Weights of a small mixture-of-experts language model, trained from scratch on English Wikipedia: 802M tokens.
Below are experts of layer 3 (counted from 0) of a mixture-of-experts language model. Rows are named router (the router's row for the expert), gate (a neuron's input weights, with its number), up (a neuron's input weights, with its number) and show model dimensions 0-127. Each number is 128 + 32 x the weight over its row's rms, rounded and kept within 0 to 255. Numbers have three digits each.
Before each expert's rows: a language model's description of what the expert responds to. This comes from a sample of Wikipedia text that the model never trained on.

# expert 23
The articles a and an after is, was or as, plus punctuation and name pieces in species lists (Clade:, Piper rechingeri, -idae).
router:086108129083105066124081095112157119090176083072135142148093114126171140102157116133114090143170095172110141152111125143139099139093149127138151087139138118057181142076115176137142049109086144117112195166150081139061105201103101099115148107103127188116134133128100188116106149083138126136125116113140196107151094070150133124113154168134160133116060127054092098147142098084153109165128
gate0:094090129147111175134112108094086090112145117111123111120140133153097131102138136134168189145136145100087129107145173198181138178207165107118135107137086160150149111139110173083197095129143143097130154122097113176082125126053095145110128147098146098123105059116155158110060175124147128092154116076114193178148172092119069111147183092144151076123120125092076132165153145177077126154136
up0:059103129096110155095096093110135096107104107138113098107109171134132127126149142163118146103130067139119149161172136220173156173155141116187142177096083137164149123117196127086141168116091120113169147156103163192056061137058084104126141129092128157149139097142119148150113173163148207162142124126139161147120152139117196109091080133106106093105154134176068153145136143110118141170092
gate1:089131086085126083102051133081057116108147093136111164128169138153177116104108141078182095124111089083123154105116196164122154120065103127139137191130133085151139128096175084161198131156133083194155148138126116212066149120147152082123114128101105134182146159174114173132101153135109087124127095116085148087153117121134140146110116175112169167138111148127087127156099183135133117127077
up1:141098110182065120139149138112111124106112161199114143108157139113089152177085129158138133163138179108093108133056119048150136112156162110144097099138055156126119128191120179064154152081099191072152124091146168101114154108111100105129116181141124082067148112117126111095155147102105182127123152112198099148101179104099058130125126080140102099130168102144189129116111143162109127107163
gate2:137149093074098179126094123056114103130134153146144154031129117167092125155121129110147136173167143142112166105148123113150131080118129146117101085156109091111134124098131144160133090141139136103159137103059142105096079134220111181156072159178184144196101114112122093136084154211115149156138110129122134203102132155183134172142183135135137097110114168135142144098125143157083057143137
up2:191137119076089082150118116129123177169124130044135135143158101091086172185094156167107131085137113134131055110091114132079103111159110179124115122128099133140151160071131155103141137131118074106139077126108180167129105140162155091121186106123056052122122113125115082144177113155125053139145154131068101161095076147082160126150080092146134197118130096154145123114115108078135137119147
gate3:090132137139137099149157136168069146122102095137117115170145131136063135110120112119120063109161185128177093148133138129136138086101133154156149142161158086110124124139186073116101166159111111165131075140191081135162095057110105120199174007146074155099129140116125074098151139117174159108149112127156100121129117142121170165026152134122126122151141104059118138088121103128104119120141
up3:148153128130160155143117148104198121214156091146126187115130112126168131145165142060106139094104134112175117162115199141082116149150120084107112137137128166155101098128133111116098139106121174133072209134144140123147129161143137177127113143017137150178132144150107150157160049092179068094112120140087155098137163129121118110167142119096121166118170078169163129181177088141115102137094
gate4:081104083168104079131153137109161129081138128093153110116168095130180117140146127097076131139143132161119114158179099113167139109098117108094095118151091085157116142106110099138160166108062114107109101149112113106087138142123161082132147018164078139158122126134188132082136156145107182163050100125099158147158169122124161078123129145107105129182132150195169131181066142080162158071165
up4:127169143132152182118129102111101110148115070175086166079125130136101106097135085069164124104155183155129166081124162158098111146171119096111142186141128103122152138202151148171134077150129156133103131082063115151144145095158088172159106186068137140084100117135085143157103132099143140075138139126164074097148080117199105209128144156139146104109139110098112151146157120179065079145085
gate5:167131129137117140126093144152080174096129060164115113106128151113134119084147161101116171077180123098147096125064146151116129190067111148151116145121152139158135124168138105219118192138141112120170183163046136099140138090077132085155183155095115115127156146156144148133188188136166111152143126085104127081128138125123138130065115058079109175106137156172186181120109136161112115131109
up5:106122116096149094049123102137179153088109113167138130127122148102110108155101096126140103186151133139111177096197113105189181137121132139127126179188066140107155162147147122043206138168137143059132146099097122093138124115151178130141123137123082107063101120098127082118150152140130175142128137101212127146093121079123139167214154110143113083133109140117112159134161091139062117146111
gate6:147135197110194124129148140073081104086120112105189150107116121127098135134135130144105101169107130127143163120161183150151162116096155101136166116169126084099154156064115140150119152129079106167127228074111114073121161125168190100169135076074147160149148099154121103068103130163086161132150110157137137109111123136132140168132141243129143127126069124080148109107080117186123130121138
up6:024152108145133164148090137136118110122128117122144119109112191135120167132098150121150066139128187156093146090170141093124126051154154080093158171141097092126148117195153168112133121123169209132140154106103119108148106159042123123142140138139178137132139044097118128154141124145142070120167111119152090115185196132177118142145077120071091117103111098115191103116090144107102116128112
gate7:136111161059153156129174117132059155116096141167131164166123071135036106137119145118172193110124090127097127105099134085174206087123160104118134144110168111084141157073091057106156106150116129127139147064158116147121103104149155056153109139160085115133113132098126094110095129170136150160176127073119146151052125114121146143147109044144117098118114184139124144092137104167101141114092
up7:134142090064140117081071105110127135134184107128104136123152106123129164131156110174131042117122093163170092170134105163184085136185146116096150110106095078087134105130083217074127115189157155143125107139115158153099183124115158093156180141090147143099098114104141108067126090123099101154130125127112165156164074136092127097154095138176129157064126127110081135144170067109121119171069
gate8:154160123168160099187127128171209122182106088154125069136118175146142107138112151100144116105087189156108085163126165105096133100145113150162082148151133137109177165125161150104089193085141156112153116099115171131098130161086118110150110069196172135148179142106147156144208177106170129166087119121125185119105117111119097124100133127103131077134160125109105096096117188072164169087080
up8:159145155109136159032103144145091120160139181220152140159194084102087133194140112137140179136153111144111163106129134160111145145095141130117139129170074107133098128131091149200188093157136114116119161071155162195105121145156150117097177157154117094100081123129130113125064084143127125141141174066161138149067136107126139130158127175147111091157173133165115131154122168175061138150126
gate9:133112155158159105190144111172118112143100143136125071178124134052093138155201121165105115159151103093071156170099129165112072135094112109102085094139082178137073133068067113130143094109157133109095141191147150111130145093176139167113203121081135162134125130141122082156186136153115080088074147147185120084163157165111153120120091094138096105106108111105113122116084080092100140133170
up9:121101089151109117144155163138132119186099181119101130111112140167103161056082107155193088131122106095163114125130126061138131108128150127155124138108169172087140161117139172102122188144096111134142049158154102101100145066132088158173130176145151115030177133118075172084104103105072103129134169119125087149050092139057157120113101171158131148139159101109156105110155138135126158105104
gate10:186139081180131125082150103097140129124068097138148149105175139092152148111123168124176133126146127126144151139098139131139154125064055121148147206163104175158126161110116152120106148151139147150165155135126101121058149123173107174085139143171109091145148141147068151106111095172133094141149158115153063102126164142117114162126142041106119085194136082076179130084074166070135124067125
up10:087150140069116129097123096159085084113124196053142160132137105124162124136141156161086152131142117148137129117138145117112117117137124073105148112035081075123123140160153138164142109109145189149083100169117067173155170179156130126052061157111147170073078182144132099093132138134122157093140129143131180139152193125127116135097120144083103206069126135136136116103159124179094105117152
gate11:140088138164099093077132139150132109132160151112097153130154142132123069129144149097096103166138095146127131121100172116120148159162165097098097124115098117085198096179124174104142064097160127143143106124113064174093166093088124181120033112133080102126129130112126196131158147175164129093135146118101122118173178109112167133153177159085118057210162089106131143122187074171124090130132
up11:105094170113067113086125117168105177121133142103165117139100139166125151139082155055057071143168051184123133124056137131112154099149132170141124151174086135102172154147162166138149135176121079137099090170112104176113099126106115137144172091115100173109115125105126137133212125101186114211170133110111148129125093132110170171126067136133169110154103119146124109082163145115102101157087
gate12:181090105137108146137094117161170121136095064082148119171146084152133131068152186124084128089147101096142056080104139204136136105143116173186128119115106160140165153089030133128103107164148110098146166133130146115138127159117157093142140173096141151116179106163139111097102152212091130146136152104179181149125061149115129167138144129107108157064096165114096096120130108133069127123086
up12:124186130169131114126121123116119174180133163174118145128121122127083132168092063112139108127190229118164153125182162160113118169150144144113142119110179089143122135160167171138127202111154127160121141078138164105058120126121138157170111101114141076130105153127080090171096097095115124106159168168111065201129141114112099088135139070121147202161122084146073119124160116158106079147151
gate13:077199142129170124186139106104141136118126179161164139143135134075152127161148103152129039127108128121106177158093082177160083173166205077111201099135177100079110103141104151132125081115127115135085144078158100109152149175132087127140116125082113146129090148100118069142113099132154141153133161087147111087132131108141092120109121092109085093122120166123127091139090152058119130191203
up13:181087194108133116161143111209103136108094086173131055136124122136182119112190106139092162112128132110133119123188117143122105127111113102133152151112135199132157116082132118188090117116101109062074119139107133125118126076086093098103126096084168158183112121100136131133090109093187081147193162110112192121125111135131145145100081182060177103112107145099126138098134130125194091088145
gate14:085097130138112139141110198148045147103158149117162144141087057155186134149140109154134150155077097133166066163169143112098135125018124144136100157076172133150120145118110116106144112091193075149136105178161076107139133151108122128121141138116075113157119129115157107151069073096128111105118090166106122145127158125121152088081153129136132138177058137092094085148097122197114182129142
up14:115127179150097146112068075138113143113081139139160137120137155143229112136163112065102132087192167117069145121096143146123164135130130074146158172181058148152123169114141076154188107168140099091127136096096104165120142128121193114176164137079155059121103085143101088120124111107147152084118118098189144080122150168152146158120110119121117127150133105122178123109106116131048106163083
gate15:156191142191148112144133113145140138104122082116156178197138091121150095129088120104159082126150121139165182162107141164089090152104070135137137166168110163118140129121111104107127087124178182117123164151159088034121150139112123147166162138115184108166081192145107136118106140173139124088155130136172060098125066120179105092102178112077102138184099100135102078142094110101178091140116
up15:135082132109078127148120152104130096140113152121143060085090200132124126152166144159061191179098142119103142165086129079136133134133149085141129172106056130146132117157130103160127160191105055101098094123083152142138117101106145114134106162109058126127102058091142185148177110067103134152125095138126170083148122127118164110138101142167139111095167141157158140083210159145091135127063
gate16:148079092091110133149124096078193066114139114162135112101094148125159110165128089045125170111122113195104156108144126151107140097148162102098150143138074105141123165187139117154176062099131089126140068098129128171147177120142124167128134163148135103173113088101087199089123126091135148223103131110134137122123121064123151140197119125136108142090089177144096119168190179120098136136133
up16:090143088114155152112147151140130135128130125103137094146130107197135108129090131132164132073075144119118151127146091129131178105149131154144130166148143117157120083113186160109074194156185163119139174158087165080054085151055116154082090145162130097147088082150147035203134101137181108131138115137129038157114100110123114141126130109169181135193150145157135150164093155103149108135126
gate17:154155135071140106130174138149083133088134117099129090131108123124147095087151172080172120125099161111096125128178173129161084110177117181110105196108175154151169126148156132029057196121120183146132153106121100143180180120132099160108139092132176155116131112142154091137214120154123096154123126134136092118171150165174119136099088095148113091164119138167162124152051132152171144096154
up17:114145148213148128163180127107146121141130136150093177124171104124022171152149106114174072125075110127120175128084138086118147141118120118112152062149123125179145098151173104154165113100175125098160099102117151154082095073122188135148081129143094120119099073071133155092111149092130181150105155122154093141133160117125126171167089096131088137131164071163124133106128118169071147112205
gate18:146182140099092132154140107087132159099126137209122156100077096109147153173095129168152103095150156164074183113087113142152117119093173126150117157168169130154111135127114095087114075113186117135096143152083111110151119085098100143135095167122151068159101158136158116164152063183156152135124115102155093104097155122165064135105107095105130090202163094150168133118076168063073147138187
up18:091139109157167140177159111175168116182105092153139081134142153110127088101096173137197174103131076072153069132135145176118115110136074120133147107094155141174113141183146134074152160108117141080125108151162109139114175104170162121113142127101092138092141095177121087042122155122074082125134120148143157147121102221133183161090108127080091155073123156132163104107093128113136111126063
gate19:087107052145143137155106165122134131135183194127151127110080128117075140126083079122162172137162080185156090104143090079106105154141102117089085116146103134175106120112144124171103138064148152177121131096189132142194123186171109118122068096130143142104091118179147149173107115070139106128043093131125131168061120092176130096089124140094182121134123074158138113120134137094131112136166
up19:119126190167118149059095097130107153126104096124166096130158148186190117089116061085123132098156170116101145104120168153137160123137083084157151169126094151169168191115135120184165105149126149099136168111117074149138116117117150130163100109099172122083139097126066075118099091099160138117150143073160136130066151143183113175096081130120170066121099125079178089122100154109074084157105
gate20:074114135118069133089124107128191074142130083126108143143128170108195138114168154114115149081138135128131140166099086115109114149133082136130104149171125146121130145115165142144086104110083150073099181133143127157076100169143132083103159166089104143202154140174156096216164143092105106174170098089149127100102093148170215147129130136104106135043114124131154115161178091161101086167124
up20:146142166093146200170136121137086157130116128140159105115116107137183150095060100112125173167140145139113118092150114182159148088154138127147122115088163110129140142154114161168121138151175175103170065083135107137119119086093096139120134049165147133128142102093113157065151070191122130075068172124087096151088184156130145158162095080103117144135143171133127080157073211096160120091111
gate21:159155169125162140141161116090097149160095122133152133152134114093097110114146135102168108078144169129193098074159169056134162070148083136117121164135136072088139122118105100102165094108110107142101076124106106137106151142157109141068145157147087163108160051089193119136179189046133096155107156162165101134114126123087188175143147154165161146113148136169077121142143146127107187153071
up21:129160108143079118138150164127144122164149151131126151114154116131085185160091172190158114178118116127157063138145148185153121171104124153146121074079122161153098149131112133111085122172160160111154117164160154153078125075162141137164183136165090143135080131147154107128102000145123178128115114090081166143083124113110124072114157101090054146126152052128100149105154127158168105109108
gate22:059075111133102172106136158137061172122144110111117118215136117095092181115115143132130172105146083149159103148095109135087106157102104130159156084121146117150115118137133159133138134181145138184159129133183101133137087145150056034085199143119115124125115154132146157112115168100146128182176118140116097107143055094150163106079064134152110157148083098156134163133090112160117196167130
up22:217138156161155129119151125138121151088139125149123081104155138179089099104078097102134179110133193106097117123101147066141164068093169064141091088182127111114151179135152147140103098061148087107092126135107104121131094141088153108162118097194141125120168117178161072124117127178104159110087126166123116161082157154093117151163153134090198167090162156160118112131171120139072093094104
gate23:073116093110135114106130176139085141148144142081113115115158070153107121079118084064112099163138143163137147157144100103120115138164152142116119091114117130122131158065066190140162115106042138122087090175161157128166139142112114117098118146129097137096104169105152189154104176160085224110092142134151181137211072166115129109109150097187165103129110104147052129148154138115153138166134
up23:158113166147127204120138110169124175083089084112133050133193146156061137120088105069118148137147144145059106127153145125161203123123097141142136104137113110147167153096150159123148100114159073105126090198178172109195098140119145113126163130131111137099128092121145088073094152143087149159082166106179139157131123161157132153105112116146116174117143149144085110062122187181124141139065
gate24:102122102099131083110146155159140126147141120101104126084108147150162160107169158142154040165193134125155142128128083119080083099112036168174132113123071148100117143081126088084121144132126160133141124154137172115132150175137125177072214159140153142128133180102118163196108175096104098069151112114156148093123051139172168114105150162129108154112109072091131124089153152125127096166083
up24:148105098129145153136087134124080113102138140070120149122162154116129169113125202152114101146154093123050157129114062148052127116109143156190078113200092091121125179179151123128123117184140107137095138174108085122097144170084072147120141114155173088156135166135107133167143132130116121123140135090130092160081189132159083123094082127091107154164054142074142140132096205161167131115103
gate25:090137133105126157119035092138102162092145182120122148121139110107135147087134066177126174140103064164134120118067140178142176173149143129092155047142100124136148134134118106133142037153155158115163167128096104147095149083166106098102115182140074108073121183104150088112104111136108169163149141154118119176108172115145133123123135154125092153129180136088103155129235132158119105150151
up25:171098052161111172133137144129110160143129118045117131068171160134113123104113188170137152127169106102114085085183059147094126126080136091122151128104139124157104130128083098156087118127139126177156093129140127081138097172199107084104168124182177172125162114110165151108055075153116136135128144165113101171160141129153097112046136125156153185156123100138107070139075106109141122116111
gate26:115165063110095114118126128102148079176148133212142168107036118142109139147079131126077139166125134169113159097102105133111127080138108116127107161203160125174104114092172142195104147137111152112198101074167140143151065122150101138152157161166146109164082133200122111146118130175099176120130097105140170098132143135124116147058125087120134134120162121097130218112150102114086155145127
up26:134126139179132151112151129096189168133113176126127080146117127132114120137159155183169142129107130077185058152197154136122133128175163112135134128078139115119090162129109073119153134130106156149137093086105112103076116073148208076136083167129079159088109133118146133082086135120128116122138139112093047197090150110118125106138163121129163164086124149225108061100129094154166113085141
gate27:157076119163092139073129112125142154099129140121117139113112113141132099143064168129183146154139121123129079158104152095160127133132124121143123068128100166124144114111105098137190114176145168115158114162134127115126090098184130151132107124102206189089081026174148175104099079105144135138137115147145094047171181129094154115158127149061084148147151064106140137150135091201108140167179
up27:120134112110177123143147120104161079126119132180192110098156135117023115165135148103053156124106096103150150086200154143238151105171143129156113187124068124140148167103099113155116188105117122136163066093120092112186165127119158119116151156133120119157092147102101109144147140175100117103083135110102152153113140131164164152127153110110149055120106184166084095123148113145155130081127
gate28:145095120164104096161166187046162145170122119109108124128122136117179185104146160166087138115133142147153110123116077105101090161113130100116092147101179151120066153068149090159065163154157160110144105109147141092164135142158114116152116171072093170090196157135095149161116104090160097140159120138115141132098046164102173090113109166171111193072101121095134147123118139089107070176119
up28:138142135096172162079156155183140125136144200097094184137084172175103048089169173155183114146093105158124138186124150153109168154159124115175152129078160082115126141151146109078136131121159161159138144117138094135132136092157163087144090121132075108120146102188085129140183105120132070097148116102150140106139170134121044120112159179103087092138114169147179117152134088202153134104135
gate29:147111131133131121169134115152102167119125140125137108196184163137170084093159073166160178053153150115151077120127167084136093106102116158127126065064160181121126136126066119152109118129120157191112116124106097147149175166110108119140116148150143146109193175182089071131129059077148025107163147134108126143118110151131092112147107082084131179116148128117166078114113156087160137134129
up29:110121108156173078120169115129102115027159120141104096140130119145083172137129050122212092077049102100074130112145112109081128119114111159110188059161149121129146059102105096153108127097128110077117152128192132137132148163181104156116112072175120120121107080125134109111099112161117183092113123132121091092154169137112122122098104123126116132139138117156134140160106127097199185123183
gate30:174131135143094157140116110124204096104085099203151092146086131142167143141141162115144167121060094107099126146078154198186185134137116074127110179109133155095163107065105098095143118087113131064143075102098117109110107149156135137110158186175161105133131080153134145091117210103098164138108147111164156129157145115168144121135149116124101135092135148164077097058122087173148155083139
up30:160107169160115187165079117157109077148148147164153134088142130095153142131137164151080192129083133079134182045084066164069126168139176115127139121101116126129103120182066143104120111141096107095083194131058094117151111171136074119096092120137106095101122091103075105118144115094142077159146127111078150152087148136153090156180113118116134136089097175159133141159189146124141122103095
gate31:120084130143185131180212130178174141101095081121145137140071148127133098140121163225183167105053109121137136078181152116161114129111142137195137115114173185154145151141139086128099091057109149169117171119095109114218138107133141147149094104093116137066100117146120114121183099105164104095136133143132091098115149122093112133091106121110144125180111105141111134110135122080188106096123
up31:115129162097102102119108139162087130183100145181118057158152150145116112168138132183146140133079149124161102093179141060116150162125093133115117160152134155144113127116119129104138142154143114105193088102113157139196180082087180204139090103182119112164064087114140124144123085113111218091089138107160180072134147154114113114176111176169135083108113094129105127137157108165081152130075